Experts of a small language model: 6 picks a token.
Below are experts of layer 8 (counted from 0) of a mixture-of-experts language model. Rows are named router (the router's row for the expert), gate (a neuron's input weights, with its number), up (a neuron's input weights, with its number), down (a neuron's output weights, with its number) and show model dimensions 384-511. Each number is 128 + 32 x the weight over its row's rms, rounded and kept within 0 to 255.
After each expert's rows: a language model's description of what the expert responds to. This comes from a sample of Wikipedia text that the model never trained on.

# expert 57
router [107  77 108 104 133 156 159 128  91 114 116 176 118 115  84  73 106  93 106 146  98  77  90 208 170 142 131 126 158  97 112 163 125 105 112  60 181 123 162 140 156 157  75 115 139  80 151  96 192 106 144  87  93 113  77 144 112 119 159 137 136 158 180 159 129 166  88 140 123 150 163 159 164  90 150 108  74 133 105 141 138 111 181 168 135 107 155 128 129 159 159 158 166 111 129 151 131 192 144 141 171 124 177 118  80 145 121 168 116 163  81 130 134 146 153 110 134 144 112 119 118  95 143 124 201 106 115 147]
gate0 [174 188 116 132 156 124 117 144 104 105 123  87 142 148 144 127 123 132 108 129 153 115 145 184 147 110 107 164 118 100 170  83 175 167 102 108 105 126  83 162 151 151  80  90 123  79 140  97 128 100 127 192 146 117 134  96 118 107 149 119 213 166 128 152  50 138 113  90 150  88 120 204 105 127 160 154 177 148  88 125 136 147 121 148 129  93 184 132 151 157 157  94 136  73 145 112 113  70 195 180  87 110 109 114  68 126 133 140 115  89 143  93 123 142 152  90 124 157 172 122 101 112 123 147 134  98 143 131]
up0 [131 104 107 154 125 145 122 129  88 119 112 198 204 119 186 173  77 134 111 127 127 111 183  86 187 104  99 152 132 157 146 117 137 154 101  93 125 161  84 118 116  72  59 175 154 158 166 154 150 161 144 105  93  90 144  96 173 139  90  88 135  82 180 129 113 121 151 150 161 121 124  99 135 198 129  73 137 165 126 117 141 152  92 129 166 101 129 130  89 140 162  60 113  73 145  95 100  86 154 186 130 192 140 167 144 153 142 113 150 109 126  96 128  51 193  76 121 142 119 157 118 112 104 139 188 120  75 155]
down0 [117 145 156 151 121  64 123  52 154 198 111 108 143  83  73 165 147 134 117  52 168 173 139 110 100 148  97 113 165 144 109 106 117 141 110  74 152 143 127 148 172 129 143 168 133 116 114 178 113  83 191 140 177  58 164 117 120 161  86 165  93 131 101 131 117 188  97 114 127 106 119 143 151 106  91 147 146 136 131 114 134 155  97 120 139 142 154 182 144 147  75 141 125  98 157 113 145  86 173 191 129  69 116 144 104 189 106  91 176  91 126 171 169 119 145 118 129 122 119 141 141 132 108 114  92  63 103 139]
What it handles: Plural quantifiers and linking verbs before group nouns, such as these, several, many, various, are, one of the, "- List of".

# expert 22
router [ 90  98 129 145 121 199 122 164 144  46  98  94 113 142 183 211  91  41 131 137  99 120 113 199 127 125 108  94 154 127 138 134 187 135 121 119 130  69 153 108 130 136 152 134 142 134 101 110 121 180 128 112 178 103  83 145 104 165 129 114 182 107 171 112  99 171 129 103 107 117 131 140 178 106  79 118 104 166 155 144 129 115 145 124  51 141  99 158 108  89 120 148 157 123 126 143 132 149 128 113 131 163 132 160  41 173  78  97  73 135  83 143 119 180 111 116 124  95  96 142  88 112 116 170  97 148 134 138]
gate1 [ 65  95 122  96 145 153  89 123 106  52 119  83 132 138 114 154  98  91  99  93  71  76 112 159 163 155 115  97 145 122  97 103 150 122 148 109 115 143 155 198  82  67 151 119 127  91 171 145 124 138 148 124 101 110 121  95 213 134 109 112 115 135 121 114 105 164 181  88  85 193 134 167  95 124  94 126 162 141 143 128 155  92 109 115  98 149 133 125 152  90  58 131 116  66  94  91 164 129 173 133 144 137 168 105  90 163 130 120 156 166 109  64 113  89  72  97  70 137 159 145 141  76 130 118 191 137 154 116]
up1 [ 98 130  54  94  99  80 124 111 170 121 159 112 203 173 101  95 152 164 154  71  76 166 112 164 188  91 102 140  85 130  79  75 193  96  94 136  91 106 101 127 126 105 133 193 162  87  78 122 108 121 106 153 108 163 140 164 196 146 120 149 136 135 120 165  94 193 118 124 166 127 183 135 108 151 106  73 162 151 128 158 129 112  85 154 104  95 115 153 132 125 136 187 118 151  57 131 144 186 154 155 119 165 123 112  73 108  98 127 143 114  74 108 115 143 170 120 201 132 127 138 124  57 152 112  66 126 132 145]
down1 [155 153  92 127  75 101 157 119 112  91  85  92  94 167 102  87 136 154  34 102  99 109 123 118 148 145 130 123 136 122 128 153  56 127 117 131 164 115 163  99  60 122 129 132  83 113 104 118 120  99 142 120 130 138 201 134 133 129 104 154 103 109 136 127 107 110 105 142 134  76  64 170 130  65 174 116 176  99 123 150 142  83 130 132 157 113 196 168 136 204  99 139 140 131 155 154 125 136 168 157 140 155 125 133 118 164 136 166 156 106 162 104 156  89 118  77 108 133 189 145 111 131  86 176 127 165 142  78]
What it handles: Mid-word syllable pieces in non-English names and words, such as Tir-asp-ol, Ayy-app-an, Som-ogy, choshe-kh.

# expert 33
router [117 148 160 106 155 128 140 154 149  94  74 180  62 132 167 135 110 163  92 193 152 149  41 188 128  94  78  86 174  83 135 117 104 104  70  88 138  64 134 187 164  99  80 120 132 161 121  58 135  99 107 110  60  98 108 187  83 155 102 155 107  97 124 173 106 123 123 168 130  97 114 188 108 139 126  87 101 167 108 112 107  87 120 169  92 116  73 126  65 100 141 125 182 168 187 157 144 154 132 140 160 154 134 169 127 112 134 157 128 143 121 156 108 136  92 148 156  90 133 197 120  72 173 153 120 100 165  95]
gate1 [121 124 117 130 103 183 115 118  94 117 146 139 133 108  78  92 106 119 161 140  93  89 135 171 115 119 119 104 139 152 131 164 147 166 172 131 120 109  76 149 106 134 133 141  97 106  85 159  53 153 124 140  61  78 108 109 122  95 154  63 124 103 130 101 181 142 149  38 122 131  81 192 117 128  83 103 202 105  91 123 159 140  89 125 181 147 146 116 132 118 142  73 137  72 125 141 160 159 185 116 174 125 188 162 107 111 106 128 177 131  87  92  55 103  89  63 155 152 104 159 144  67  60  67 150 143 110 104]
up1 [112 111 157 131 104  58 147 151 151 110 120 134 177 140  59 102 200 131  93  99 121 132 117 126 176  95 151 172 134 105  68 121 178  81  87 125 130 114  69 131 115 116 150 163 121 130  87 119 128  98  97 127  84 120 121  93 140  91 139  95 125 169 156 192 113 182 127 174  96  98 129 121  73 117 180 107 181 127 115 109 152 124 112 174 167  82 135 157 139  99  93 145 178 150 103 115 134 137 173 201 112 116 113 110 160 116  69 163 197 107  92 122 116 127  99 158 178 143 128 144 138  89  93  97 103  73 123 136]
down1 [ 99 159 135 141 147  66 156  67 131 125 148 106 136 127 141  80 126 203 115 165 153 109 167 152 145  96 167 154 115 131  80 106  97  93 114  81  85 149 151  53 101  92 120 183  76 110 152  87  32 100 131 101  35 108 162  95  68 155 156 174 130 137 149  98  89 170 152 119 110 106 105 120 101 114 119 114 156  89 131  85  99 143 124 140 119 129  69 117 126 146  90 137 229 161  88 101 111 112 154 145 128 125 133 107 165 131 142 140  98 114 112 118 134 116 121 136 112 169 130 149 151  91  78 144 120 107 166 153]
What it handles: Opening pieces of place, club and personal names, such as Mont, Fort, Port, Captain, Dun, and D-ist-illery, often in tables.

# expert 55
router [ 74 152 186  95 151 157 133 136 102  99 113 181  81 165  95 145  98  98 149 148 109 144  58 156 131 103  99 145 140  84 109 110 158  73  67 107 156  54 197 170 183 108  88 123 149 134 113 110 127 122 151 117  89  99  81 106 102 145 155 129 147 102 115 171 136 143 109 147 102  70 156 147 129  94  94 124 135 127 134 124  89  65 149 145 126 158 119 135 110 102 109 153 162 199 149 156 152 151 148 157 170 140 101 103 156 110  98 124 130 171 119 117 156 182 131 115 159 154 117 111 117  56 183 161 129 168 120 125]
gate0 [105 165 108 137  89 151 161 146 108 126 108 132 157 168 146 160 111 121 173 126 163  67 121 176 108 117 120 104  64 124 154 108 189 151 158 115 149 126 109 109 130 113 121 112 134  88 125 124  90 131 174 159  53 129 138  69 153 129 164 179 210 140 122 133 145  85 139 176 172  70 164 141  84 128 102 173 103 159  76 111 161 132 124 112 100 126 163 126 120 161 168 111 150  66 136 105 148 145 114 151 102 160  95 140 141 165  72 135  54  88 121  93 156  96 120 101 112  95 196  82  97 159  61 123 104 117 107  81]
up0 [169 109 147 154 134 125 152 168  86 146 118 152 180 106 197  33 102 135 118 112 176 153 125 146 182  73  97  81  72 146 165 104 159  66 121 157  93 145 127  59 146  82 136 135 159  53 163  89 125 168 142 129 143  75 133 163 196 123 108  87 141 167 112 106 114 178 131 102 102 165  75 130 172 176 160  82 179 155 163  89 126 114 148 129 150 120  95 126 187 156 164 132 165 110 102 113 106 126 129 182 111 165 111 167 102 132 130  52 178 117 170 116  92 103 163 166 104 105 154 139 137 141 181 112 131 139  38 105]
down0 [116 147 109 160 121 111 152 152 103 103 100  99 156 158 104  78 124 131 141  78 101 110 113 136 138 127 140  62 128 112 118  86 168 149 147  60 154 196 133  69 125 102 175 167  89 100 158  88 153  76 132 164 128  79 147 170 191 105  94 161 174 126  57 150 139 206  56 134 154 132 162 165 115 161 127 126  65  84 158 185  92 136 153  78 121 197 142 156  47 157  77 160 162 171 112 126  85 165 161 105 110  94 136 159 160 181  73  87 123 109 164 142  68 109 112  92 113 112 107 151 194  71 116 119  77  92  87 116]
What it handles: Proper names of cities, regions and universities, often split pieces, like Boston, San Diego, Hampton, Bayern, before City or University.

# expert 32
router [125 109 121 147 174 133 148 122 109 100  89 130  72 129 158  97 142 113 155 172 106 131 111 162 149 111 148 167 144 143 176 118 179  90  77 120 175  54 197 163 160 147 127 150 127 106 122  52 171 214 162  74 113 131 113  98 109  86 116 107 146  36 131 134  80 131 127 192 123 203 163 143 161 122 107 140  95 136 121 163  99 127 150 117  89 108 114 111  80 140 128 151 144 158 127 182 137 212 127 216 167 117 106 122  93 105 199 107 113 157 152 144 154 125  52  58 118 100  88 134 119  71 152 167 169 147 136  95]
gate0 [181 112  92 169  90 101 131 108 162 162 122 108  89 158 133  94  45 102 119 168 165 147 125 106 137 169 141 107 114 178 150 178 146 156 127 108 132 117 146 152  85 138 106 157 116 118 139  99 115  65 118 119  90  73  79 115 137  86 122 111 147 150 157 140 147 137 164 154 146 128 166 181 147 129 165 172  78 155  86  97  86 137 126 124 149 134 107 108 132 145 115  91 142  76 164 127 158 133 100 172 131 137 138 150 110 137 117  74 116 118 172 106  92 128  55 110  73 124 179  83 159 168 154 129  93 122  82  30]
up0 [150  99 136 136 160 168 126 142  73 100 114 127 177 107 171 150  68 146 188  27 141  99 188 192 154 148  99 118 147 140 164 138 108  95 141 136 149 141 138 117 145 102  72 150  89 109 188  82 100 143 144  97 188 106 128 130 128 124 142 139 149 161 185 110 146  78 124  97 116 139  53 106 111 180 178 117 106  83 139 108 122 125 165 134 138 124  98 139  93 157 143  68 133 136 163 101 112 131 105 212  87 119 114 128 113 119 117 163 129 124  55 111 132 143 128  97 170  81 100 147 110  83 163 114 150 136  82 111]
down0 [147 139 117  98 117 108 147 149  83  69 107 133  67 151  88 184  94 105 156  99 119  88  69  90 110 155 122 107 127 130 163 152 170 132 154  85  87 127 101 101 187 129  81 133  87 111 114 117 122  83 134 167 141 121 132 147 187  82  84 149 132 174  81 101 111 144 101  87 162 116 122 145 145 141  81 110 238 104 128 148  96 178  92 128 115 127 118 151 102 148  89 166 196 132 118 148 115 127 144 170 149  77  99 160 104 172 168  94 127 138 114 161 109 179 145  89  82 129 129  80 154 119 130 126 151 131 144  82]
What it handles: Initial capitals or syllables beginning Romance and other foreign names and particles, such as Qu, de, von, Enc(arnacion), Ant(unes).

# expert 47
router [ 93 156 162 138 173 130 124 139 145  86 124 119 107 115 143 119  82  99  88 129 117  75  66 133 119  92 105 111 140  76 153 144 136  80 144 147 183 112 141 130 129 130 123 118 165 137 108  85 110 113 116  80 125 102  89 163 114 169 157 120 171  97 145 121 123 168  86 180 136 117 169 135 152  73 158 136  95 116  95 143 122 108 193 145 111 144 104 193 104 120 142 145 153 115 147 112 147 124 151 138 137 136 117 108 121 133 170 104  85 184 133  93 170 128 111 121 126  95 104  88  94 109 131 210 164 162 105 144]
gate1 [137 110  74 188 107 137 160 130  78  94 150 157  92 102  82 103 125  89  93 109  93 103 146 174 148 176 137  75 110 121 101 126 174 134 158 122 128 117  81 171 112 118 172 122 152  99  96 129  91 139 178  98 132  97  84 124 179 127 156  88 156 147 134 128  85 124 167  70 123 128  87 122 119 127  81 130 208 140 139 127 120 140 115 152 143 191  82  75 109  73  89 103 133  79 100 132 125 127 132 147 190  90 173 139 135 127 152 154 189 110 184 140  82 105  13  83 113 125 152 135 114  63 130 110 158 124 147 133]
up1 [143  96 118  90  78  73 112  92 155 111 133  88 182 132 109 125 176 140 117 155 158 158 177 175 172 127 143 181 122 112 142 142 153 109 129 140 106 150  79 114  96 148 174 150 165 130  88 161  83 112 118 119 101 150 121 151 163 114 137 144 163  98 132 131  77 140 166 180  90 121 184 146 108 111 116  94 132 104 125 183 105  87 129 124 154  98 120 175 116 157 149 120 196 101  87 167 157 147 136 141 183 162 138 172 124 145 128 107 165 156  65 141  99 113 102 125 224 132 159 149 103 117 136 151 120  77 145 104]
down1 [150 102 137 141  70 133 106  72 112 107 106  36 120 128  76  27 200 119 137 150 110 135 112 141 166 125 167 149 116  68  73 111 116 124 103  97 107 127 122 143 104 137 149 143 131 104 135 175  89 122 144 136 106 101 100 164 106 198 147 209  92 114 135 126  96 155 134 129  50 121  93 171 154 112 159 116 133 127  84 143 166 101 157 136  83  86 136 151 100 158 116 120 169 127 144 173  92 144 138 167 139  76  81 117 190 132 203 181 103 120 128 107 147 120 119 101 112 153 139 122 138 143  91 153 133 124 146  72]
What it handles: Final pieces completing place, taxon and proper names, such as -ville, -aw in Chickasaw, -sky, -iformes, Creek.

# expert 27
router [133  19 131 136 119 119 178 119 134 136 110 145 128 113 110 127  74 130 123 116  75 108 141 150 158  93 111 188 168  99 154 129 165 112  90 107 163 100 118 101 170 106  92 113 181  73 120 131 145 153 155  84 133 104  92 133  95 154 193 137 166  85 155 195 142 170 110 164 160 111 154 146 138  77 141 106 130 128 144 130  70  79 148 142  99 143  93  86 111  81 119 140 147 104 185 148 162 124 162 155 109 153  98 116 106 111 106 140  95 146 159 128 143 161 123 167 163  97 109 133 136  51 165 138 108 129 105 150]
gate0 [ 95 188 126 168  63 117 175 150 125 163 138 157 148 150 118  73  74 174 113 138 150 125 180 123 121 121 124 113 106  80 120 102 159  91 132  94 146 178  86 139 110 119 136  83 114 124 144 129 105 103 100 129 122 112 175 145 159  88 104 111 141 105 105 130 173  93 113 152 138  49 125 165 163 123 133 147 173 115  43  98 124 118 130 174 119 173 141 112 135 142 113  89 136  69 139 156 129 157 105 174 109 124  81 115 130 113 153  74  83  66 168  66 106  99 129 102 143 115 171 106 131 201 128 134  83 145 174  71]
up0 [163  87 145 128 128 151 127 123  64 109  99 131 190  89 167 121  77 109 103  86 151 156 212 126 117  84 130 159 168 132  96 166 121  79 105 194 121 119 136  87  97 182 103 138 137  90 177  85 140 139 139 122  96 122 190 106 118 119  88 127 130 127 165 139 143 113 160 123  89  96 106 124  89 158 174 137 150 178 160 128 147 114 155 177 138  90 105 145 180 138 192 102 170 167 164 108  84 143 150 167  98 141 117 203 119 150  79 123 125 100 102  85 113  90 187 108 117  80 126 176  92 116 189 111 195 103  48  96]
down0 [136 149  99 142 127 124 150 149 113 124 165 132  66 104  92 157 159 116 151  40 131 113 124 154 136  97 156 138 140 145 145  82 129 138 124 104  83 123  57 137 161 117  87 149  94 142 116 144 113  30 107 132 152  80 170 117 194 148 139 216 145 159  61 177  74 161 111 132 140 162 149 139 122  90  99 122 196 167 106 173 102 160 142 120 150 109 181 160 148 141 144 178 192 120 150 100  96 157 133 132 144 122 115 189 110 167 141 121 106  81 115 121 136 181 125 104  85 100 103 136 137 119 131  76 166  77 117 142]
What it handles: Ordinals, counts and quantifiers, often in sports and tournament text, such as first, third, 3rd, one, most, any, each.

# expert 54
router [ 91 163 145 147 105 123 176 110  61 130 104 167 109 113 123 154  97  88 133 166 106  82  22 153 100 132  98 129 162 113 118 168 157 103 150 160 165 152 141 169 172 133 116 104 166 105  88 166 151  84 164 112  27 116  76 137 196 199  83 146 134 116 163 111 105 129 110 137 112 141 138 122 127 130 174  81 148 142 103 138  59 127  98 169 119 113 110 172 140 125 141 145 132 179 152 151 169 187 165 138 174  79 152 158 118 133 112 132  82 172 114 117 128 142 102 110 172  90  93 113 156  89 171 141 133 107 116 159]
gate1 [108 137  86 154 111 163 143 117  98 120 132 131 144 136 125  92 115  88  87  91 101  91 117 133 180 173 176 153 172 134  97 118 128 172 160  74 160 142  99 144 118 167 161 113 144 134 105 106  99 161 130 116 130 137 108 126 129 130 139  99 130  73 100 104  92 148 203  96 126 186  87 171  92 194  66 112 156 123  78 136 199 163  95 117 167 214 103  99 123  77  87  90 120 114 127 124 169 173 139 155 154 138 154 142  90 129 110 148 131 145 126  95  68 118  72  61  80 166 119 149 136 107 118  82 159 131 166 147]
up1 [103 155 114 166 151  36  81 113 127 104 183 180 160 138 133 125 180 114 111 138  81 159 126 192 155 127 109 173  71  81 123  98 166 143  31 120 130  85 105 136  98 112 129 146 174  88  71 127 134 111  85 151 139 175 129 117 148  67 142 137 106 190 132 138 158 219 174 147  89  92 166 143 149 121 152  88 149 146  80 116 123 102  93 129 128 107 109 138 122 167 181 117 183 126  78 111 154 106 179 161 180 156  94 172 142 117 105 108 156 121  82 135 110 125 141 135 172 164 149 143 142  73 130 138 144 117 128 133]
down1 [154 135  94 142 169 135 137 117  59 144  98  84 137 112  77  68  82 237 141  87  95 136 143 113 188 121 131  97 122 179 134 128 109  72 124 110 136  90 108  63 118 121  98 182 113 107 147 101 147  88 154 130 121 146 122 101 123 144 155 153 115 109 122 153  75 114 112 135 112 148  80  98  75 110 121 162 144 132 177 135 148 127 153 158 148  81 170 113 137 159 100  76 180 101 173 100 133  99 120 173 125 106 105 170 201 117 147 164  87 103 135 160  62 118 108 115 119 177 161 113  96  63  97 124 154 148 142 131]
What it handles: Bars, minus signs and opening parentheses before numeric values in statistics, climate and census tables, e.g. | −, (−3.7%), Density labels.

# expert 42
router [123  59 174 128 197 152 169 143 128  67  90 126  78 125 157 157 111  90 125 160 128 142 104 165 111 100 116 134 173 106 158 192 142  83  71 130 204  74 137 152 133 193 143 133 139 131 107  82 164 169 182 106 113 150 100 147 107 130 150 135 196 101  99 136 127 118 114 157 163 110 129 138 144  73 100 161 157 154  88 119  60  85 167 171 133 131 131 145 108  92 149 141 165 186 136 173 166 130 112 163 166 131  47 149 126  89 133 136  90 164 165 127 189 124 109 119 151  79 120 129 151  77 109 156 150 152 140 128]
gate0 [107 134  96 128  89 115 124 124 125 151 136 135 154 122 128 112 126  57  92 151 189 141 155 131 107 142  95 115 151 168 183 144 148 125 125  85 120 111  96 135 188  71 170 114 120 154 100 103 136  64 138 164 123  68 156 114 148  92 141 146 122 145 136  83 131 123 220 172 132  71 131 166 106 119 169  90 128 180  94 109 108 159 117 156 105 148 178 146 116 154 197 110 169 101 133 112 117 137 114 210 141  91  83 133 125 166 129 120  53 121 112 124 107 108  90 103 141 107 157  65 138 184 105  94 142 103 145 111]
up0 [111  86 109 120  86 137 107 143  89  97 122 144 176  84 206  99 164 105 137 134 170 110 157  99 164  70 124  90 137 142 171 139 161 115 109 149  92 148 130 109 140 111 146 108 108  81 170 131 131 114 134 150 162 136 117 141 146 105  96 109 128 145 124 159 142 120 115 241 151 125  56  67 129 186 182  56 123 157 126 120 126 124 137 131 132 111 111 108 184 190 143 122 152 170 159  97 111 123 152 175 134 146 137 102 108 201  87 135 169 147 145 124 143  85 183 113 157 114 117 191 119 122 104  99 151 143  53 117]
down0 [145 134 101 108 144  60 136 120 137 127 121 100 105 152 115 146 127 135 149 140 131  85 128  90 150 184 133 120 109 103 109 145 146 163  92  96 114 156  57 132 101  88 155  67 119  81 124 108 130  81 137 143  94 126 181 123 179 109 159 164 146 132 101  94 113  95 106  98 189 124 173 144  77  99 120 154 177 153 140 140 147 165 142 143 125 146 139 103  97 121  96 180 134 110 186 130  77 113 107 121  91  38  99 165 114 162 149 169 115 151 102 161  96 156 123 107 132 119 114 118 141 119 137  57 100  93  87 118]
What it handles: Single capital letters opening a surname after a first name, mostly in sports rosters and results, like Hingis, Harkes, Haggard, Senna.

# expert 4
router [ 94  65 183 130 140 130 154  83 102 102 130 151 120 173 137 130 117 111 100 125  96 121  77 154 109 127 113 146 186 114 179 131 178 131  94 100 205  55 155 123 148 102 104  70 119  89 176 121 181 127 110  80  78 145 143 180 155 148 126 105 135 125 130 197 101 139 107 144 175 118 135 150 121  77 145 110  74 135 109 156  98 102 157 133 104 134 106 117  69 109 114 148 137 125  99 176 144 111 136 128 149 100 123 131 134 172 162 176 148 114 126 136 125 171 106 111 141 126 117 130 128 116 158 165 152 149  58 168]
gate0 [128 187 127 174  69 176 134 114 115 145 157 122 150 176 148 128  79 137 109 158 179 128 150 144 139 109  89 104 171 184 139 121 183 136 106 148  85 149 107 205 132 126 134  84 119 118 140 161 120 109 130 164 115 100 172  94 164 112 162 130 172 129 109 162 111  90 148 189 147  80 140 159 108 125 145 134 153 112  70  96  85 115  95 103  79  87 106  83 100 179 110 128 126  56 140 106 164 135 113 174 143 133 122 135 113 147  94  98  62  82 128 132 136 153 110 100  99 120 153 137 137 200 128  82 170  91 112 127]
up0 [146  99 136 169 163 136 115 126 121  94 149 116 161  75 204 161 103 138 133  62 169 114 172 147 185 109  97 129 172 139 107  88 119 117 182 207 122 167  93 128 120 121  90 182 107 104 181 129 170 137 134 131 157 117 117 101 141 138 139  97 171 139 147 107  90 155  87  83 120 140  99  66  83 170 145 108 121 191 148 168 150 124 105 154 123 137 123  93  79 124 158 119 140 104 126 109  72 135  67 173 101 121 127 130 117  99 155 111 135  96  72  90 144  81 176  67 129  78 121 197 119 128 173 109 159 126  73 117]
down0 [129 138 100 110 106 147 120 144  97 142 101 126 129 155 122 128 135 177 163 107 192 115 143 109 179 163 119  89  94 107 145 128 132 135 125  51 101 111  83 120  89 153 149 131 109 149  70 103 113  47 100 162 110 112 153 122 162 105  61 165 138 127  76 142  79 192 125 146 148 107 107  94 107 125  95 119 181 141 137 142  82 189 122 105 146 136 103 135 125 160 136 129 206 109 118 119 124 150 141 189 147  76 125 130  93 139 137  77 105 107 108 153 112 132 123 117 148 102 106 134 161 129 104  77 128  76 136  90]
What it handles: First piece of a word split into pieces, often a capital letter after a colon, bar, hyphen or "and": L(ifetime), E(mergence), l(ucrative).

# expert 12
router [113 120 134 128 160 136 155 146 134  88  77 141  82  88 153 162  77  90 127 129 133 138 103 193  99 104 143 177 146 100 146 153 142 120 101 104 154 115 139 153  95 143  55  94 171 123  90  91 148 162 138  92  85 122 130  99  89 135 137 118 151  97 169 138 117 127 119 140 107 112 136 130  74 106 161  93 136 110  64 147  85 129 105 154 105  59  94  89  93  82  77 151 167 128 171 116 132  99 132 140 169 112 146 153 129 148 118 145 140 173 135  70 162 148 120  44  92  74 102 143  87  62 178 183  96 145 132 134]
gate0 [124 155  81 148 123 109 154 116 114 154 135 119 185 139 149  50 108 142 152 106 116 178 165 145 118 161  72  59 147 135 126 120 134 101 126  95 115 161 110 180 125  98 118 111 117 120 152 121 119  91 113 194  97  96 104  52 118  78 114 167 131 155 118  91 126 128 157 114  98 131 155 147 144 101 152 117 153 159  77  93 148 128 188  90 128 161 148  96  86 149 146  87 112  80 176 124 141 138 162 170 138 119 151 156  93 164 137 103  78 126 155 109 114  56 110 147 103  90 134 106 138 147 160  98  93 166 129  73]
up0 [132  93 194 109 156 172 206 133 104  69 144 126 189 106 156 103  83 139 134  46 184 151 150 137 126 117 122 123 150  89 134 125 124  96 147  94 127 205 104 121 126  98  95 122 105 138 168 105 145 155 157  97 102 137 119 153 160 120 155  81 161 185 135 117 147 136  93 147 124  85  75  89  86 171 138 182 146 216 137 170 138 142 157 131 153 148 116 141 139 164 106 122 122 109 134  83 121 125 123 162 142 143 118 108 146 122 124 108 205  86 155 114 108 127 162 138  94  91 117 145 153 157 132 138 153 107  63 100]
down0 [142 155 120 122  93 109 133 186 129 150 136 110  92 148 115 108 143 112 160  72 110 139 138  63 109 171 149  69 150 117  88 188 157  58 153 128  56  35 134 150 144 157 148 121 104 106 116 117 127 101 172 137 110  82 121 130 126 144  93 173 167 133  99 105  80 167  79 137  92 126 125 105 126 190 104 162 145  88 174 101 101 155 123 115 220 168 196 133 118 140 125 128 137 135 129 114 118 162  90 134 123  62 167 158  87 167 107 149 107 154 104 163  90 168 114 128 160  95 143  92 135 211 115  46 124 109 150 122]
What it handles: Syllables after an initial consonant in personal and place names, like Munro, Munir, Burgundy; also capitalized pieces An, Ne, Mar, Van.

# expert 62
router [116  76 162 135 104 185 167  83 102 165 110 174 118 137 100  60 131  70 122 162 112  73 129 160 138 135  95 101 161 111 179 158 154 107 133 108 141  91 171 149  68 174 134  75 122  64 104 122 132 141 141  88 121 103 101 149 107 134 119  77 149  36 130 151  66 103 135 102 180 113 146 112 141  77 134  91 103 158 110 169  79 109 119 177 112 125 169  97  95  76  90 164 154 103 138 151  91 164 111 143 140 142 169 104  55 119 142 144 127 146 122 117 139 119 132 161 147 120  75 106 111 127 139 151 147 143 170 162]
gate0 [101 175 116 204  82 123 123 182 123 170 150 131 139 172 136 185  91 195 108 159 149 106 125 144 102 108  94  83 148 126 119 149 161 125 111 121 161 175 133  99 128 138 141  47 127  99 135 160 144  87 187 154  94 120 136  97 121 122 100 125  84 114 151 151 148 135 113 164 139  90 161  99 120  92 146 131 128 173  74  88  95 141 170 135 122 112 118 104 123 148 125  74 119  62 166 102 102 160  96 173 125  84  58  99 125 154 132  76 105  67 170  69 118 106 130  84 136 123 140  96  93 184  90 113  81  99 131  77]
up0 [183  38 160 118 136 144 113 103  87  50 158 171 172  69 143 111  87 154 152 126 118 105 147 145 135  80 128  72 141 147 131 126 145 138 162 180 166 157 157 126 168 107 108 171 135 127 173 117 126 174 148 129 113 100 113  96 150 140 134 124 116 135 127 142 115 105  69 124 151 115 121 147 114 206 117  74 135 152 129 164 138 142 174 145 160  89 108 164 171 112 118 126 111  61 152  97  73 174 100 177 155 159 128 131  93 160 126 166 126 130  60  91 160  91 153  91 167 135 117 178 103 156 162 114 130 145  79 102]
down0 [163 156  99 121 128 105 143 153 110 164  78 115  89 114  96 103 150 162 177  83 154 114  92 141  67 129  73  86 112 102 122  84 174 145 143 125 144 115 110  96 149 123 153 114 117 114 107 126 140  72 149 163 116 116 126 134 158 137 118 201 118 123 103 130  75 143 102  60 156 134 157  99  95 170 121 145 192 205 119  71 144 146 121 128 137 107 202 108  74 105 109  93 188 119 170  87 138 189 103 158 150 136 116  88 117 190 137 138 117 143 121  93 161 189 105 173 118 112 131 132 160 142 117  75  82  86  97 148]
What it handles: Opening quotation marks and the commas before them when titles, awards or phrases are quoted, as in , "Best Performance or for "steadfast.

# expert 59
router [ 82 143 137 127 117 127 151  92 134 102 151 117  41 122 162  96 127  95  70 158 170 122  98 208  76 145  91 150 172  89 131  93 177 143  86  31 180 105 154 157 154 128 125  90 153 109 102 108 139 143 154 101 126  83 103 150  89 179  92 133 132 126 106 175  86 113  65 128 145 109 173 119 157 115 115 142 135 145 104 138 102 126 156 146  88  93  79 121 105  91 138 124 152 149 164 171 145 109 139 180 171 143 153 117  61  90 211 145 121 140 130 143 114 138 148 148 125  86 115 226  77  93 168 128  92 141 129 143]
gate1 [139 133 129 173 105 162  97 114  63 115 150 130 134 109  68 138 144 130  81  99  65  62 131 157 156 160 142  82 172 112  93 104 174 156 186  73 129 140  99 180 101 104 185  97 157  96  94 147  84 178 134 105 139 131 171 122 162 127  96  91  97  96 184 123  80 159 170  70 141 134 128 151 117 165 107 172 171 118 130 156 145 130 137 127 151 173 165  70 141  96 138 137 149  87 102  90 171 140 118 106 153  52 152 130 135 148 115 114 138 148 146 119  92 150  66 132  96 135 149 138 166  98 119 100 138 131  93 148]
up1 [151 105 116 116  98  76 101 170 154  99 117 167 165 161 125 168 216 133 139 125 140  93 153 151 157 121 110 156  75 105  58  95 194  83 145 109 135 113 113 125  98  90 120 160 154  95  90  70 139  83 129  91  65 107 161  93 237 100 140 102 109 176  82 188 101 148 125 188 124 135 196 127  94 116 186 106 111 114 118  91  85 145 134 140 146  95 117 185 141 126 121  94 194 113  55 124 161 130 177 164 176 148 119 147 119 127  88 142 133 152 137 137 141 115 109 156 213 159 140 181 112  97  99 118  98  88 188 102]
down1 [144 122 126 142 111  62 164 197 117 158 147 123 168 132  99  95 110 136 127 111  57  85 171  92 171 117 167 105 112 127 100  99  91 129 122 161 135 108 100  75  15  71 142  99  46 125  90 134  85 124 152  71 104  91 160 147 147 136 182 214  86  77 109 135 128 176 124 150  75 130  92 134 124  76 178 158 169 124  87 135 171 116 181 150 119 105 120 140 121 134 130  87 151 131 136 134 183 158 142 124 105  77 111 120 176  98 124 191 180 100 156 133 144 118 145  98  86 134 100 154 151 114  73 116 160  91 141 158]
What it handles: First pieces of names and technical terms at list or table-cell starts, such as par-otid, A-st-rapotheria, Ac-idocerinae, Mo-hamed.